python train.py --num_hidden_layers=10 --d_shared_expert=0 --hidden_act="squared_relu" --router_score="softmax" --normalize_top_k=false --init_std_router=0.0398 --lr_router=0.000584 --vocab_size=16384 --norm_eps=1e-06 --optimizer="adamw" --batch_tokens=65536 --max_seq_len=2048 --train_tokens=368800000
Below are experts of layer 3 (counted from 0) of a mixture-of-experts language model. Rows are named router (the router's row for the expert), down (a neuron's output weights, with its number) and show model dimensions 0-255. Each number is 128 + 32 x the weight over its row's rms, rounded and kept within 0 to 255. Numbers have three digits each.
After each expert's rows: "comes before" lists some tokens at least twice as common just after its tokens as in all text. This comes from a sample of Wikipedia text that the model never trained on. Tokens count by the router's weight.

# expert 8
router:066096158136111152150124140109092169141153152124161143178064186105162148169070111168165138199163129068062108104076078105098115154108108136100111144157107115081141112142150158156114168142130163173133172097160121165150163160130106143148113136120095068118107159150178080112112131122147112131132157140143181083126089081148106065077103085077062105221091135083122127140134099124120121145161114124109154131097156131069101121174096206165163152166090187100129109159118220102116171141123147097150194149115202107116123113148142103127143158185115111173147091092170142153098150115153133149095101088145116198159121164130162166105140128159133064110093149185105101137086133125111133109161129106184123106121084122172162122114078201115139119158087122111106147098089139134116108182090149
down0:106183108149076182112144134156165104130123160179127066134180183127128182116095135161090077181123155093112097182166177139095123134121069111145142087107123165126109116138088086086125118150116134031190113179086103067136113118125143136111116175080141131104086120134130198154191140162080176168128176199080083116106148144140093189085111188136078128080162139149093117115123144114180091100109140149142164122133127221084101043109132105108101111099131147113170141074161167119110151083094156119141135118135108105181140143051103137133110132103125047099133138109102147103111137176147129094095169169087132137159129125115189089141137118121136118150134102128102121161104139172193127116106109159135148142087133098144092154151132106130134123073111114147067112184138146071112165175150124
comes before: " The", " He", " In", " It", " and", "=="

# expert 2
router:150074188125116099130179171164142151143114134194213167161073082158057162057143126132184095139159091121146156113075119104134171128127163107150144096114150095125175081086119187114111145146143156147099134128073133181043082142133179135145119163135118147098185075119122099060083176145051124144161098115140057077124151108114193122149157146088136112129123159124096115147107171112073146087151146133112107134106169132164136161122141103108150074134114147138076094108148147161105133123086167139092069173135081145166132141121079130158144157157105103069192127112135140120140099125113097116146144087166164161149142177140098151155123131160087095164095174140133086131124147173155176099149109105112139155181100107107185108177144165133121125159136173145157130129136075108164161174067071
down0:109107153127106105070167088091160144054076135117029151137143129111124120150107186188107136130161152148157143163144074141110097129123105191163085112091158142130147129142164114119081153194060141087107093131158129130174122121119147078084096155165104129129107047184097095127120081186112106168147126076137202114106083114164142136125112199124124172108117116123115126161073105119163147113201120147130141087076140166113103187115137149123140157119159129133086149134133149112174121110165126109122088126137104107118142178091160139114148148129122154154143120116193062140155062152149134196152144100133169074091106072128147133128098122104095188114224181160111149115117081110118167155069105103139141146106127080075113136131098083186107116087075168126150131099082101160078108101130146
comes before: "1", "2", " to", " by", "age", "|---|---|---|---|---|\n"

# expert 12
router:120119079155123206193151127068103143151137162129106111101180144114135159136173141154161163091091075147169143194115159141098098188130168076148124127132108112141180119163158122113069157142135179098112123149160113064111166153094104129194090147143129126100137121122081139131156068184151166121130093146171116067111118125095125158125087135140092189118134107116149131133154160081153139115130135154090141115162101112099106131190145140112130138152147104108170156030180111134112163176085180123119080142133089176167143179147144082064079155168133066124126121146170141135083085144158122160074135153090111183131094119098125186081122134130093099117094144174130138059130072166098164087093129072116121100115125160202139091120077127104185103120139107066149137150093141169081178145140090
down0:090062097122124135171091068057103141124118151167115144132165110179125100164165120063128122112158068123113142076093180123090160130122088156099099092177118122125152130132136119196101136112162118151176089142081147155143151064126183157083137138125140172151145106155118101143118074147157141095180124184187137162099138076147165079134131094123123128120123152154105102140119096187128145053144127131114171110143114176130119101129179103072090152137094140132158156142121209153164165110159151128116090155160177155133087116134093121156155129131144143166092155088098158139121096123154071119116151100124156104098087093161152162087064160114137136118148104157123184140191119130007054120123111136117166117127136079111148130103087100126156163159105174125125098050097126175099054152143052
comes before: "-", "|", "The", "===", "==", "In"

# expert 13
router:166102133133115152150098114138104181109179150131124141108080133123122074172148117114163123125160134123150138080188079158101156115144079165114205096127108146197065097075168149092104053070168136132109137182058114204150159114109126142082096115137182144130138161138186132170104133170132118124144096152156155128117068125131142160156103116100127135169202101122168088145124060169164145047087167108137203134096087114138172167171179117151140156127156160105126134154151200158155123110149177143106129153137162157157105105141133121155119058132140107125161158119164137160147090150121089187131180146149115148084168092086143120145111159138118138133100121086175122083123142066172140073154125100115131104054170123113149178154112162099069102103140126099181121113114081120186121160138089
down0:138078136107097157103120111101200175156150135143156116141137141129171133133172123129146122066142155152153158054139140089156135144154181121137132138135118191112131081076183155069080119078104103167077120097111176126111180079142131144093128142088093150150151082136077075157096166150149094098138106136195098160150100088158158093130131137165129102130125145150134109119093118150135166117035146120152136175165163126168151081138090171146167158099186175108105136116092149158119134104162086092173108216072155153093101111149103102081106137108106151104139165123099151138137047097121066147113119125128159168189131111105106137043146123093116144112061081106116189099093143145130086124104121093149128182065142121086139079155123073122116145092146102167126093133153146079104150194067118
comes before: " of", ",", " in", ".", " and", ".\n\n"

# expert 11
router:070123158089092156127113156160154087085152116077135078125157072098079123075176153117098142151131159103126111152074154080130107121117175142129120148109119076148107134122145116074145081134161169132119178118169145142117077107110131122171164092174111127128113093133133143156135126110131135130129099161118166154162163107161105124138165171138182092116149201108184132120150150159157054150057157136111081094137136111115091075139144120193129165173144189105126175146083150087104065156183107099183149103163136085139128173067108163113135176090124163141152173170096100114133098174150170117123130093122192102137091135143142088172147128095155132173124102107089122128131060066079114160136104124092146112135071118068103071219114164144127100174107181156091066147095091065114110124114165
down0:121118099149162125150168142116129122131101128135135132112152105130146110174093136069092174132135135160168193111126162168126107164077079101147182135144163139114122132114149188110073211100158015132161118099067121145170125187090076119079153215173106073119135092136131092142084201130131100136145105090166131152099194120102123107103080157126139095097126169142097140169164159117109130120100148110140145087070079164059093096104106158108151127127075170143129114098097136161119183101184190139134124128156109085169140115117100092131094156069135105093135109155082148120101141076185078100109094099137107129093196149137121104116153121122154120141142216065158137129161165162120157141147136104129165093094184162156128130127102148097156153133133153120142105169144097088129156154045148
comes before: " the", " a", " be", " an", " his", " her"